Experts of a small language model: 8 layers, a softmax router.
Below are experts of layer 3 (counted from 0) of a mixture-of-experts language model. Rows are named router (the router's row for the expert), gate (a neuron's input weights, with its number), up (a neuron's input weights, with its number), down (a neuron's output weights, with its number) and show model dimensions 0-79. Each number is 128 + 24 x the weight over its row's rms, rounded and kept within 0 to 255. Numbers have three digits each.
Before each expert's rows: "comes after" lists some tokens at least twice as common just before its tokens as in all text. This comes from a sample of Wikipedia text that the model never trained on. Tokens count by the router's weight.

# expert 22
comes after: " 0", ")", "%", " 1", " —", "0"
router:078139137137148146126140135132084137123112157147125124127160123146135186099142134149122156102181060139152140155107142134175163093124148096091076108161128146093174122094161094156144138142093110184132102147079117091137115164105118124122126143
gate2:133132091121131104124153131071141146149109144122149107108136112158080110097156128136105115118148142157126147106104112103134149121136107126137119151170150099142144144160128074125146141168128133128103091204129104116157120113105100127175132102
up2:103155180155132122123129126119126127123169154118130128135162098102146163116126104134171124163096175078168124158144145137118114170126106182160090167143108135099129086166119050092122122147157146103097135115141157142138127147117118098153135157
down2:122097113139139148081113103087182167128126145150152145170093113119124136126093125092122118126126132127139162103119129151119149111120114124127111137142147164131123131135121123157138100087147180112096109137114120116138098179151139218124139133
gate3:099135135119115128110140140103113140109130140109117119115133124142145140116143105116110137125131112132098147111123114172148120159133141131128121072124149150126138098107144115130142167146170106148108107136075127149087069118118080108135174120
up3:139125110189117114137089112141124162153170112118171130118096133145126110130118208123175156132142137121110145123144129151137133125157156103152119181113141168120148157143162157138123135102125139143084085112133118125128144105131185149105134154
down3:122112111117134115130132116136124144110097144108168134099122171160090146140144122136147139154124149096109073137115117138117115082084103141151138119138113167133116123130136144122131158138141208124161127124161185140158132146099151205154136130
gate4:140145139136143141134081087131120103120114153127109142111160129104115154175089117079120126125138143127085123117117148133103112167142128140132128131175116158145207126131144104153149142128150128177137177088126125139127136142114153128169180173
up4:130139133139131134115154156124165140136155138111161146132134148165133160126115127128120132137139120128170132137126115137146156089090113131119133146069132121100102140079105115081120095101129132109111094156124121129118097090180086122089090109
down4:111133118130115155129102108163174127113137126130120118154106135110148132166121119124108145141134121135135119132128136154104108144064140125106095183125113122101112164146103084119108129073124117133112166098129173146129087090158131173173124129
gate5:109119109102116091142111189162101123129154144099110087160109128091134108114134129145102131137138106132145118127146130148172074141138170143109115135144153135125143080097147151178126165154103131132129140118073099171156113102163115143086162133
up5:122144121119129121086138102124142169178127118098121120123125120074125159129139088180112152116122135150145121089146158170146090108130136060164157149164198118118140139118096163150111127079088081115136093149083122162127144117107162118127153096
down5:128109086144121125140125115158127171130124136123121131181136146161107068107132132109145084126118150141152185135105144135123125116087146140089161156091113170140128097121151115068131126102170137102144166172119110123166140110106118119168127142
gate6:119134134152151140124106147120087111123148115118163102114118182170111120133113132088105101140118141173092104120128127081144172124174139180150127090139156124130080115114115133101119077119120116152139142119150056149115111120124146110141135122
up6:091152132116143108084172096133151156091168125121113113110132149123099131160156112114064090150133087107119116157134083108106106124115109131147145161166154136124144149111098106104152127116137133140114122114155111115171136162155155160119131100
down6:143151118172128093114176110156118104125150164132141145128144115122105155098119134146136130098221091140153135095104137143139149135111136100120115131118156120106131127148164164160147116156151107118179108133085100098144091131114098154056131098

# expert 3
comes after: " in", ",", "19", " 18", " (", "In"
router:102112140087125130099142150189120157156120121115076131101155098137136147113126161098160156124121125098115138092146138121127137097144110131128132156129184117142135085156120160091138166155107100140112141136135128115088139128154154127115154142
gate2:138112124162095081116124124101132130138111153118171130130172147090129150105120129076064102144103080144130078117116136114112096136133113136118102135138144109107143135135112166151136099112118140180120100096133156101147101137148089144133090157
up2:165162123157124085122175185107122137146121086135153130147166124140113108132131143089135123143102162128135134125112072113121132203117136214155144146111106146150114118129146140120116148133072121153125165104109131115122138152125102126120138087
down2:175151108171132088152123148103116101130100156122141126134187109149137116121161121086128128106120140100130108145151113080161092084139118158122161095130134112072170104131150110129114091119140109173151107109151175120120159102162109110122106114
gate3:120122098150150115134106124154107103146151106143123124173108124111156147139119132165118165125095126146101121129154161116175107109117159131088147136157131109108091133137140188142163142138154132143163145108108165166111125093115134135137111076
up3:149116105101147122160135128107118142128164103122120150129135132099134114142106124075107132071127136144172100111138147102111173148164143115151068102140159136124130140138156144144125097115100135105089136157141128111145178125140097143138142153
down3:112121132125103149147113129132093111147114132140141136123102140124148114125100111110096086138144136129127149125107116157123139127109118136118071120113119114165142129166113147121128079112098130106125124098128158137109105130107114123108120141
gate4:141120108109119124155160120128092134107124157151114134146133123127131111141128148184134118065094105089126112145144133056144140137112148092149097109086125154083108181130123103135129171135146086133135125130093162142110136139128129137111123126
up4:135099145127118107148139126128114145186112127121126126145108170158115077144128118195136145117118128131097126150148139099152128138152098157132116104105130157152109136092130060120130186131126084118200106163136131131139134134126151151107135111
down4:128142136151148150123130147117146109168136071084156114144154109095115127158139169099114122112133108102109116117090145133134138142151116126111120145151154084126148095159126122111131099113127131119140144101147127112132099136152135131105126148
gate5:112090115113117117102140138104113098092116163143165074095115162161135141131116160161100121121129106146101108101141114114082113083117128147119151123153147115136170139150140078136071116096121116132142151121066151168092107100123105117121127121
up5:114149116128119135151137128153134134153113083128081147168134100122126120135140118104143136131125164105171163134130129149179168162117116138151119128097122153112099128107109124133174141130140150144125123158152119103163130144109153128134146162
down5:103104152117157140140104104166177099151165082147105151165132136134129181138088133168158088160103118167103112112085097146170163150132129096162115162131113112138106140156111103105127151101132094117118150176147115170163153154077126151122129134
gate6:117116119110149156109099088104110115165075119108151156165133163171106138102104127145112124136096089135130131121103116096127118105146134098122174136086154124145126124102096103171128142152077100187134081085134129145118154121130140132102151171
up6:096152113098149151123113117128116128161071164137127150170134154146111142125119136131136155164082103129181137123132139107116113104139097131119141148101183144121136079091109124145109135099096098145143058113133109158141157129103120113097133148
down6:149138093142123111080112151140101156111153146150105137152138120088111167154140115123146122116142092160081108147124127140125136139126122161145129137107136150119157114127132140120187137117137149146159127132170120136086164129112146108101101125

# expert 14
comes after: ".", "=", " m", " /", "\"", ")"
router:160169149139184141116135135133106107106107140146117155102145110089098155136159137125116136125061121134141157145147086095123133151117146150109109083117095137177123098085128099090177093157098120133138112150127116101139134144096117112116142140
gate2:141158118143129109140141069116111130093141086165158132122160156093144138123108133097146122166112135128085151142117134115155129124120087121114127113155116117107116121085142105125108104135133119144114104123140128085111082135228113123124124091
up2:177145114147123091120134110137138132120140100149157116143140152114116114123080149140134136181118125150104159141142138096157114115100095101121117122149140136115127110097148105148110115133131124118161152124142139105164134121188138139104135088
down2:123135114148152145149151096126149141145109156119098112140107139134127144127096121152127088138126138124175067089161148148133145119132166123191117168135144173120115119103144150125089093137118110154141179114073152176163094173122133119116145158
gate3:132118152110097091190171089122139114130117120128112126129113123058144146102142134130101158118121122134157145134158192147089146137135139142143120113134157103168092138100129132074143088125137103130118096053115130134128123139107155097131139144
up3:108141091167094094133118163119141153128130074106107150149110178134110143149128128151120129143118132120153151125123094093169136119118095109134108160132131125146140121099123140167140118100153175084136195120167082162108125134120092100109103128
down3:125140109106120105171106096126124119141093128126132113088130092147102127142160055139086108105125137136132151137138129128108134111130126161132138115106123122131163132159126137077128144082122125163136063134091142110094178118075111140172129072
gate4:138158097102129115175125140154151122155102164134175132174152109116153141149143137128151164097125139117117124101132145135128154085144131113154122174140126100108100125148132122118134163057096134172123140137147095146136129083173156138115167128
up4:141126144091118125154153130113150099155093151118142149108151140099112174160168145111174169114128143162141119132120116120126121094120127097121116145112115119132139136106165110099155166114130103135095128161143091136146126111139156169108158115
down4:133140095084148128146118152162162159105128133147106160139130113058161170122104111133137170084089106112113153121119143135125109124146145143108134128158112141133113111121158142117167119085116171157080122092148103095127133101117131094102129155
gate5:114092142086152167139124127117123158095182144124156080161119113115149129113118138112087134082150166152112116108143113132144116158181112140125093150135139111179137137109108143151119106150096126101143099114156090107115113104142140129141135161
up5:121121081122130138093110134130137152110155112140147140161163139109163121147123127122123134125109187095118121100124122117114131143142094168095151122103109140145171163106140116109116086094103176149160108109138099140156137155136151125113118179
down5:103138145094155123149122114131121069139156120113110092103122122128166105131116190086113136123152111117128146135148130131131081153101145125118125140105149122127125166142089110132122105108105169139128134106127145168113152075114129120095098149
gate6:132133142106135168165142135170143127137146134149147101128148137138182166088144135143157138111088130085148118163128162147093137144138164125125126165122099105132134107108123128144107133111133131161135126150124140184152111118110119165120146152
up6:126131144164121079126119168125125112127104136105149117149081134145085112184088090144093128144113120166109134111115112152180130127126102163148142082094149128125105139136088156083163100141100082124114146127134120100102131145122110075119097110
down6:108101178098133079100113119130150086132117125112110125098109114131145151094128165129160110174103074111186142142121120130135154131142117148093071123141181108128087128118102088109133131121102149136156147134135105117179098138173141117140141140

# expert 31
comes after: "–", ".", "-", "′", " (", " 6"
router:172124137164100109138151140153149132140129115120133133147087145125113115104139129111139080117144150104125125139146156121128135151144096162118125154169126112144169111077150134122146121129101141113050119125161090126121146118181139119110114152
gate2:117184157127130167114098084109115120169105151107142105122165180090167084111119124111146152113116147148104114092166149123117110105114121122140079146127090130077098127130162133129183157115133151149095136152146130133151131104136145120151116072
up2:148145159101117172128084119165137131151097150119150120125152154099099089128115139112115165137118115137129096107180116096105116100131150084117139124112114133109113128125144153130111130115150139140117109145170087173165157129114124117166096102
down2:160136136158155137134157101105114108120137144104108120158111138138145138060114140118114092102111130159091105139048138152150166084137124146104156111128105121123130133116112131138127166099144113127118142109110180120104135099147088150100116161
gate3:175161122098168161100079113135112139149138107091117140111116167106145171104162125169113117121138113129109116145123051098106105138157124148138162125101124138118120115087157143117123097122173147111115080104146082125122176127089132115139131143
up3:095090137165081142163149135118153118145104172146151131149112125148130106143136108139145132131147149165126134126110165150136155140103149139116083160112171118162119163140110111120165146151147154117109156119096134140146112117156116139132107088
down3:100136094071108181144121124139152155100086082154158110101128101115118151117132125095168110105117142156116166129154122108166101104155114122142116114073150130097086127177131127119117153112140174138188139170127140121140140120094122102160110136
gate4:119129185134129151109154134180118133113100110164150098127113159112144128172186147131098113102130161112111141140141116133096102100135138123111146185134164112149127134126134116137146104154106116113154135120102172118152121140154145133117147142
up4:115124149103154161123155151132132135108107129163131089130128175133101170122118097141167103165139140115109094184159101129116077118181140123110134168130134143137150124125092098132121127087109138126127109153110101089138141119148138121098079128
down4:130136134100192169147113121090131107135126133129125174162126155142170074121102143126123108107132108079157151092158154113150114131111149135123129137095085160150149136137101143145131152174101151117154127103125055112147097067140130161124167125
gate5:086156091105129136095142118135152090156142129135116110120123141107154136095150107124155124174140143104163145146130111141117151082150153130147110120175123133130128111096128083128172157120076121115090101094123146163157110110150106144114115095
up5:131149114122128131101137150132136124132158151140078114156109142090137076113164105142126104157141136116136145141176120127117127114146140113143138138120129107134164113101118129134135129109139136117112107115107129113143169094127124138085139139
down5:099105124145109153141128096145124123132128102102117117134161058165121124132106133119162168121149134112129124118139123140131027129140119127133113150127148168146093126133123093128118138128149125120133109091131108167120156190095171117141136173
gate6:174149138109131144137102117119136138136091139143130113147113140147151139133168143125123122088120126103118193076123151123149121134249135102135085105116105151146135133135122120131169124111149111094139113126130145164125094133134146108148100139
up6:125101100136150143137145126117122115113135100176146091162171105143185112092096123110148154150118076128124098102140115071123156133118133150117135146086113099134138127128110138135073138109088174132120141146168106134103120108105147145105119135
down6:123134100107094162146117123127121084135122119132126138138140140132132098100108103119116130129115128150118135066150154124141145139165140121146127133069068142106099152131173112115093133092134139146126111144148069130106115087132175093108128162

# expert 24
comes after: "  ", "-", "\n", "|", " |", " •"
router:142138139126124139127115088158126143118110124148104108160140107105144139104161151125145123108120127103169143135148115133110137155154123115160117109137139165083154128122115121139129178132132123119156094084173148130120141139102116090141145137
gate2:127116107121116128196105151115138136155147147130087136107073079149085111119125172099130105148115132162138134156130117124126117117156132109093080108149165091110164137133151084130152131130129095132140136150101112108184113115120149123131142106
up2:129154160162100145107098133132183146146125099151129125147107127175121136151101124102115094117100121142157140133159145101129156134121104125102118087136128121137147065137127125138181076146111154152142110159138115120117130111143108131140088134
down2:110124113112136122122116134127147108167122133159111121124117170157178106137133171147138104158134132113096146131134127141133140156072119139128164112143129095129115112119068144146139115130114136105154111132152124098104161105160115073149116138
gate3:157145113124133107100109104134171150061117135139109150116085096165109106140138162121108092137130124111142152082143104196145120114122147124100131134196134141133136149093096149125133103128179112136118127126120116212124087160150116114126142138
up3:088158157166094137131104095148150131170118111143117088103136154135174113087111089109164156107137105146144107147116143082127145112156123131116117147141147124146158175138138096143129195120127148157099113158123120132126124135150144162121119134
down3:149128173117105133103162119115097111146161129135124160120115136163129089191127104106129126163115114128099117128148082137114175134160111142133131083137122142163141134113136131142135127111113147106108156119098134136128122089156152148155131126
gate4:118120086115118158092130096107138143116121113128126112119094162115100163137156170141147137112148113136085172127124139149128132121106146131142131135108130165152152126154088096110137105122135108104113128094137169163120135153135142140142095124
up4:141126134111089144130144148123075153107095129180142116141125138088183124109135132105112137122155117137098113119125135086108149119136122158062121153127104104131122154094143160126122127134098159129149132149095093134138166147107105103100125124
down4:107122168113117154118117111133103119129119109133147144148177137087114169149118148133101137133153148054144147129123174146138114121120096118123114125119118149171172149130127155091099137163116155125134132109144127149141125149121152161117114120
gate5:164126171166140142116145131111077150104147116112128109126112126122158148136122108121133166148144107083153116108087120076115125164120115101143115171140132088123118155102080124125097129125102116123103113128119085123096152118142104109145135120
up5:070118072095100133147120130158154115135116178140137143160143119131093111164122131145143105121145108141101096167129184095147108105138110117102155141145142118138141150146127140116157119086109140142136152128152141154151109140140139119137133156
down5:123131142128088125143142142137114128152117159118171129133146116148115139143167151180145105115167160112115096149108081130098087070152125138109129157129159123112128162140143163107104101114129105128146156112163113171132138128125142208131150147
gate6:132118130088145135155146113114118140127156152077129110129109129123120145141169141115134112095122124176112099082052161134144116114125114143084115116151142163124138115106123110108127154129123154147103110134106133134134104121131117134094160127
up6:123146104085121161125124164121108149103118131122145138181092124107123155140140144125174129124104137170165102088110141132134133135117107123119110143148126140140112151134120141133119139130107155152090113132133140114138141083160142138122136090
down6:119139132123147137142146126130078132112102125154110190140100130170121130113129127077074149114143142127119110124152101130104170132141150126146124094143188148158111132135165122142095154120108138110178103119038082153125166129125115113119121065

# expert 30
comes after: "-", "\n", "|", " non", " COVID", " Sub"
router:171110130147132168100152133133157121106166139160142105146108108109146164126171118099131097170133135134164098128164122110141094147120128163099082094149162149128136073100104134156138140128092146077094078140110095164132158133134103131120143114
gate2:100119134134112147107113131091135108126078132122163140115173140103121136143123116167124144126141095143158127143128113137114169162108105185141155171121156147161152143135136097143179124133113166117154121138106141142109136086144119126125133133
up2:152130142147139116175148118142118149133141152144131104162118131141125131146147136114164145192096121109078107104146121130099108115158117141149087117103143111149127116160160143106119079143110137132122150113129146122168120149119117165100128053
down2:131156182135108151115106062090150139114112113146132104135153115154135175155111123105161117106101106122135142109118134115155184101147136145091106115160065122145154157143138170125133065092116101141118146139112130138121120108162133139097157118
gate3:127122119109146142154108127142105134146167122096093130138145111156159125080101140085149116113140127099097128142141158157116103111134146143100163084061157135141149124166131141114156151174105089156103147152159133129121144134159146132106115101
up3:118098109102134087147103146156121142152122122154152173115078113125130148091111087133132111137140071071143146124146175153124098112136119104152141135145111149075138099129087139123166111100133133097136158130139138129117154133131121174117122117
down3:133114143153107141145143126162106138115097155106098121093105086071116145110108130145152102114126136112123138137159141077137116122139136133110166115131131149131165119107132102152152125132163133079147102119131114102114156161156147109121119112
gate4:172107092113085128130122096126133123120139167189185124129126107132135135155148132133160081150114146126103117124112083142121087165122129141156083123124069127134086114127099133113152176114141139121121097141139088159154106133203117143136104131
up4:132111106116126122133116116108147163117124156159148110133158099123108149153087125148124071105146125159130108129124156110135107145133135151135087146135082154150129139182109140123152141134156130110124126157122093132129116157168122112166091129
down4:130109202131160115140159119050123109114132150153086123114102124125097118116148125140142142137098110121127097106118153145125124131117096111089149102137110121158102141168119107155149136109101113156114132137151088122114160094157108101109176115
gate5:097121114107144120176110122159103141131142094114122165147122096072076118099150159126129130146104118164107144117126146118135120107142138136088084149169144161140134154165118145108128141113110157123095140162149146138142170144115179128115169156
up5:167138105116143175176093181146127147123114163122126134157161097110117154138117164118119099129180132106144130161118140148140133129136125117103125098193132134105114136161130125106138133115149159136122115137085133074131135105110113132108098167
down5:133169152139202142120119117171170122147115156110122093135133110158106142123072161110143112135139151167117139147082121114122119141132103099171096127142132067128130120149094151098169105143113123124134123094109146106131114140123084151124155106
gate6:134184124145128128116123146116122130126149147110182139175141137097130117141181125143145125152061118098097139124148086171128164125114142151134155075123119099146125166080110163138122138142084130122111134102107112136131139114111155129127094094
up6:123114097111148087128163121105138141144133136159103158134141155153139132149101124115095158068109135106179086126187124110129120094156118129118107095145073100134095134163138096115138106143158123144123175137123118120124114108113124121136087149
down6:148158163077104093181143113150128168139148164131156131112104137099054091100139129101115149197123151157113099135091096112103144128119140151113147166157144135089140112131132113127116112138150103153149123133133163159157080112163109143083152131

# expert 8
comes after: ",", " the", ".", " that", " where", " when"
router:096149164118114129152144162123147110168180133112102111121125120107123119123102126135168176126121109094128124082115150132116122144144070137133157155133162112107144098142127161087082094196162173175124132092100110137108080113137144132128112129
gate15:132166081152111141153134133094131159159163121178139105136158102154150153138078098109123135161159135086142130098098116184099138151136101127090121106096153081139083143133149130118159128104097122117167129130142141147180121148137088187106134111
up15:133108091157115135125116149144172125093144137155097121128103113161130120160172125159127106163168115122172144147118130132060135120108141122174162122162122149137155134140132127060161110102152170109132111102098146105159103131124161133136137153
down15:089107117131121141159129124158107132115143140169150115098144149106144131130164087145111133150117135103062124174169152093191135110128110128110119096113141146097111118102118130107156144116102151151125135126150113120090118060127156111104121140
gate16:132133110140166124124120138116089122106161079183150155134144130109123133129103139168140114123134116108124161094143158152138136100136123120167131102164151119102133111124120121116153134107123129128128153153103198085144124149136125075120155107
up16:123146152130093131121125113157116131147129094118134107114115118102124078114120113135131140123116136105093136154128118148138122120129127139105116171151119138125155087150148110116092119074101155115098154117150174132128169169132095130130126123
down16:150161141122123105099163093111148113110094129109137097114131117129118168114142148164119137146154138132122109118161117108119164105161147155083139100148122111056163160088196124074148098111096127119139168137132135108109152141130113110119128141
gate17:111128138133127137134106178136145147145133119119144136163111148128110095122141103128126113126140152115102126130070128163154182140118129118161141149114151100112116139083140190126159135134127181122136157171143086143146129150137133120125073111
up17:093142152117103155102086147132110107122116145124132122171096134131126112135079097155139141137119112152072127122107080131144137152117124132157119165136146116130134129129101099134168155130083155143080127167131123106068112139105126155097105117
down17:099108118108117124101140098130167156127149140113140127126130141128134111142123182125116152106170123146122161123100058160102105126142128151162150155142131158146139096130116093169118152112116144143047187126114100141146117090089128126157081140
gate18:115074127093113162147120130122132109090098107169141104120146141127141130104168156107092099159092092111114152138074123146164093089116162147126097109136167100091134131135126097169169145097115135133101159153115150109156134126109121111088091142
up18:108130145116126149141177132095123146161128128114108171105108163109145161116132166117115081127117111134116095136114127123129069145124134113135088140163191158125126129136153136126136155126089135100120114140111131189137114116089098162135056148
down18:138109125182116145115151154150113151113130125144155111131122146100127085162183141144143099105133182147129102126105115087148080169134146150126060151152152133126186160099165119108139089094119128181142155182136152154107106126133147102131147135
gate19:105171126135121194126157118106153131132144139087113124083110102099114178120144092111082141102107125197155128109126139132117167140133127075089098147122132119097164135120131101162150166086180136121087114161153112131117125114115160156155166139
up19:097145100154194134172117095140121148123086156089134127154138106145170109149121139163136130093091108121156138112097130138135175122120148094130137122084133066096114136163126095179111163134112146118149123130135167135112109122081125121103093159
down19:131147069109166113111175150154126115167103134100115121128130124124089118124113136138144122123110089123154137117101113130149131093112108134121100122139124091106100114120098094105128191155159131127157122117151094081128115144123127077142174104

# expert 28
comes after: " |", ")", "|", ".", "=", " classification"
router:131124125177125118179130149150103135140105144140146197108120121142112181056115138109152130127142160131137160127160159116115140149086130160155136113151081138159148144065137102131158109144119179156107106151112113101137117159177152105107098115
gate2:131161140111140143118093141151109129102152162115109131152090116105150150132096171141135120116157098152133132179126175159147137109138123163105156172135087118118080142096108130115092144114197123120148120149146127140124117138161152108110095141
up2:120174158142115103123102138176126151119149146131100125162094133143157126154142108151143139169122107169167104143148124143124139144149135110143142133107122126152135136110110123124078115113161159124167111115130100121121112173155146118129129154
down2:150128075137138101136130121110149129163065146149135139165123142111139095133167129102100120156102117178154136164087125125115126149133137144122147156155146112132131125097105139108138158150127149143102106159145155137120159161069170119106099162
gate3:115125114146149102115115128100128140104102092131182149114113100120101127115133109097137144116147101106110112136114146149083135149146152152139167126149099157170098136119103130141170128114092126161167117124089129118114126112149138142122127146
up3:130130109139127125107128104127135110148103141124152166150129082121105103122127097136132119113133108103157125151141135121088138131153132143121162126157135164153094110119104096156162139128093180155169131130098115112104092109164149135138117139
down3:109133098107132096077156133117129125127131188089104117126137068140078132101121078121109108138134121138078098124116159071130127113160130099092149153126108161118114105115133130127139146144191169139141144125111107169120150177089112151113109129
gate4:108112088098138152138116143070124143146112152103138111113133105176139152122085106121097118157121113123102128132150124167114130128116085133130145107120125125076145096109118124130115080122123124115126169120140172105145104121122125136173073145
up4:167123149136110065118132125190143110098125110171124148149151127109117092139143164139164139117113156118170116118110136073166158094154153142108129132133133132139118189149135150125107140137086127162166120142108115167127121130121128127121197132
down4:135111144108130127132104096094121105135152134156153115102125118153136145143138133160116132097115129124104140125077166126103154083115115166174096115111125137146131097128149105171124111102082105091137122136099184119145133124134125150106099111
gate5:131128145187107106154110162073135096093135127128148085155116134112131126112129103125104126149106094114122150128136117126137144111114155100165101115152125124194129128153132120136152117124121108169145208077131100103114123119117108124086140125
up5:133107108182112117145117146149167114083133156085132145099119108126105190111101123188145136114108117070127147134128111104118113157108118136104115148167126132143132161167168132134107143121113093140139182119152159114095130141104174112120104143
down5:146157149146117122164146182133145134092134087109142136112117162112100094118117175141140060120110128155052123150142070138134107146094156116151129116127148130190082108191089149112135116092127146114125135076085096116122106117128093174094142103
gate6:142119117121124165111100154111110144107120131116139136138113148135145142156129117143106128176130110188135124163104130112151142100098136147100140123132120099122136122128157169126131133156120141154106098157120156143104139121139139140095124097
up6:134101084131142177148100115136066151107150137102146134128098173154105111133131159133126124117145122158117110146070157117125103109131113134102131147162130127106131113140152133149158135152117179112100108168144144118113101132119124143126118104
down6:111137161175144147150137132179158170168184115173119115142134154092118179096169172183135062140129112151068117126137086109111135191172125127063098101122101133115156121093109142107156131099149135165173142118137115126122132135127128069104146113

# expert 26
comes after: " as", " to", " is", ",", " a", " with"
router:111122124081090129121109139130156133089145134131114089124091113107082142102110149156108149111148136113160106145117141141142149137088132148119163158098084104122149107145140172085129121111163107124138128140158120121108144134065099118151139137
gate2:150102123184086148134102140127128087133126108110158143093126128171152137101129114138095132152108134133124149122119153160182121186123139148095133159135119102143103101114099131117141155119134119151103102137118156091095146108113135110117143138
up2:151139135149095149131155135173164089114115109129131104090138169099160096096098103103125119070142143131133127128108087059097125145127112115144137130135176132139150150099122101126159117093123112167095122150108155113115163147116153122098133133
down2:141115166090167094089110135122137123136159155109097146111112123114094170122146119175123160147126135158161158148122106133133130134137158135144124119111166101098138108088119159150127121121130128095137070132118075134128142078153178116181114166
gate3:110164149164138126140118099114095106136111149146105095133115075094109186115133128125122151137165098103126095121108100166107098150148087147118111148158040082129113062134129163171117129149129109088115159119146124108135120116194121120146130114
up3:155150085150125126134136196120134107124168125106141104148101137073126140152154170122130145118127125159127119153115096107130136156124085139162171135158070103128107132102124165135098111130156148119106166090134102143135146094154061140112126133
down3:145138125117136111130129097145140140149163129130118110136108092132187138114099107124113159134158154139189128145129108131098067125145105077097124131127093134142096149152100113147156097168141120145148112165129121137094147153146116103122153124
gate4:124117091155139129076129102114188193179139118137103077127166164123113141083173144186132141161105125163148124137141121113121138137151113128120126149134108108143070119105153144123115139151129133082095129108120161120156123135119182122169111123
up4:093146159122144107165164127156092102111127139166107127111128094133132132177084121160101088184128122172123143068143132097123130134173114118128124165123182132130143103109125153141122151130153136151139149153129135142141158128155102101130110135
down4:170103108103114162147106161109117134134127131135171041112156154094126106153129126131119089146099120098158114113113098134125105145135128176117138153104146109144128101122144139136144136139154135140118119123140144187141140133138160196132138111
gate5:093125147153110126156099121082115117109134138098128147122114099109123114128126125154098090127128125155122124106138134135126113129151101063138119180132064137102090131113071106086090115131117128121159130131099111139166121113080111159107128117
up5:113079120111130097117121164114088102154100127132149101107097124139092148163117156193124132118135131078136164128172124129135126128103137115185075157119143076094118116128175121124114121117165109124157174171140092125096112137138122124067117102
down5:103096128099171141116117100137093127087139135130148134151086117153086094119120120123120130136161143156111104122109135140158124093107127149136154150162099114133093119095113122154128153148131132158107178095133120155137094099126152134118103190
gate6:159147114125139146158136110157125147090130148152127152134129134140152113199128118145144140122127117145123152163108150145125103166146158138095144122133111147124162135138142136073139100150146116142094180118167118171109126093131126168119149144
up6:111143163123113098122145179128117140105141160134158123135186117112092143100128082135152144122141153113128131134152105122110105123116121148099095130119105129150121102140128141129144078098115111108196128093105110099111112141083147111112114133
down6:125148100067091118132094145125102149190163122121151162121138146145097091135124130082153132168111162124162117116118101118114086131126142143136086123169102121110073111126091111109090159116133108140149100120136138098115133097118157146162116122

# expert 7
comes after: " the", " a", ",", " and", " an", " more"
router:090114150085126091099130118130130161115160091098123124112145127144143098109146163119154154137119148079101163149152126156129134175134134160153150123082125090119151154117149138130118122127103152097101120133162070170096097119135116170102145100
gate2:137124130135149124118106135161082115124112110072135107113106144115105120141089099147127110132134103136140127126112122146095170167126106102117081139119170137152153140109166122122132118089125164081110112081130142133097110074175104152102104145
up2:122149158132125169125131049132143160093125104079110128114105090117094143154161098176138143146171104109164135142138104128172129158133118123151144154108161137110112147086099118154087111118142147119124091124182095106126130110154107177109090092
down2:153107099125169133133109169116133155127160085128110135091137170145120131082118167087164140119102119173065128113153158122147137118089128155147119120121086155121107099160126137129117127138106137128118133081153139134114164166141147131155118153
gate3:168182146134084133147119107161102160156128131177127135066143170210096110145120144133133111160167106144139167105122139113143121135129151126111125114094123120147150118112121134130112138140120132094116128106123136127145078147116075136155155131
up3:156053128141179131119107136147127078138110118094127184132114152115126081138105120136122080139109110132110096141144146105113144139108117084076142143145135155128108113129160101130124120132119139176142121106172137098134111129105102098110125128
down3:124167129147148156149156102103146116112114180109117134131121137125151068157147116145146138110061143120080113137139140180123157142135161144133087138142156136042163144105152078152104146119181120125124103123115139140123091131132106062107124130
gate4:072129114114141167118144125119113125117140095110132123106137157116085137166108120146091090148120096077118106133163088113157122087145095109111146116132143127110137137165118102151146118101121133075109130140085106126104118126137115082126166115
up4:141108141138107100099146143139122128180094151151119059129116093180115134124162129096139168144148125115093147174105139166109123179108140135124107118146116117108138083119107126091130127103112135156144131110131122100137139136146134143142133096
down4:109158099105119164107098131122112136127126144139164156126138174132154166102152098088129112110175137136183157160097148100171141128106103097103132146083153129107117132136137160147115156126115189198111117147101126122130139137149091151119114141
gate5:121115073128119084108122094147130102123132121134131119121109087114097115117144123148188098119182118138186124161163108100163164139123153136124144160142169134188125132114138159140135135103126154115140131110134146156121106123111126148144135133
up5:139069156127134150150149131091087152094110100089105129167119129144135122188188088076108162119116230127117145103098153165114132094163104186110122111112098138094094151115138108109130126153142130084121129124156107134133129135123145078140177118
down5:121127184126124098148129154121185142173090144167146188123147099150153124129114128126135097130111124087112169192136138127120127086128083087119094150138145117136162135171123139137097116153117099193105141128135172129126135126137136076125134141
gate6:148145147212105151119165133136121157143134121098133175084133092172128102121078139096098124171135129135131173153137155154115134105138086108120071090123161139086142155126116138115122154135162138096118157170158117148130139125145138148115074113
up6:103178129104134156168078105127101111106146091130101124139107162104095151094128130143128131109120119120098062114103117159123144130110188130114139133136106099139129133148142128134117147143143130137210128125129114123170092115161153088141114130
down6:070147135109125102131098114125133154104115176113145116119112158068118121162142105106084149127159165130080134118125121090140126146083053131068135125140107109104109104123171114148137123135124128134135109129138112136158120117151148099128124171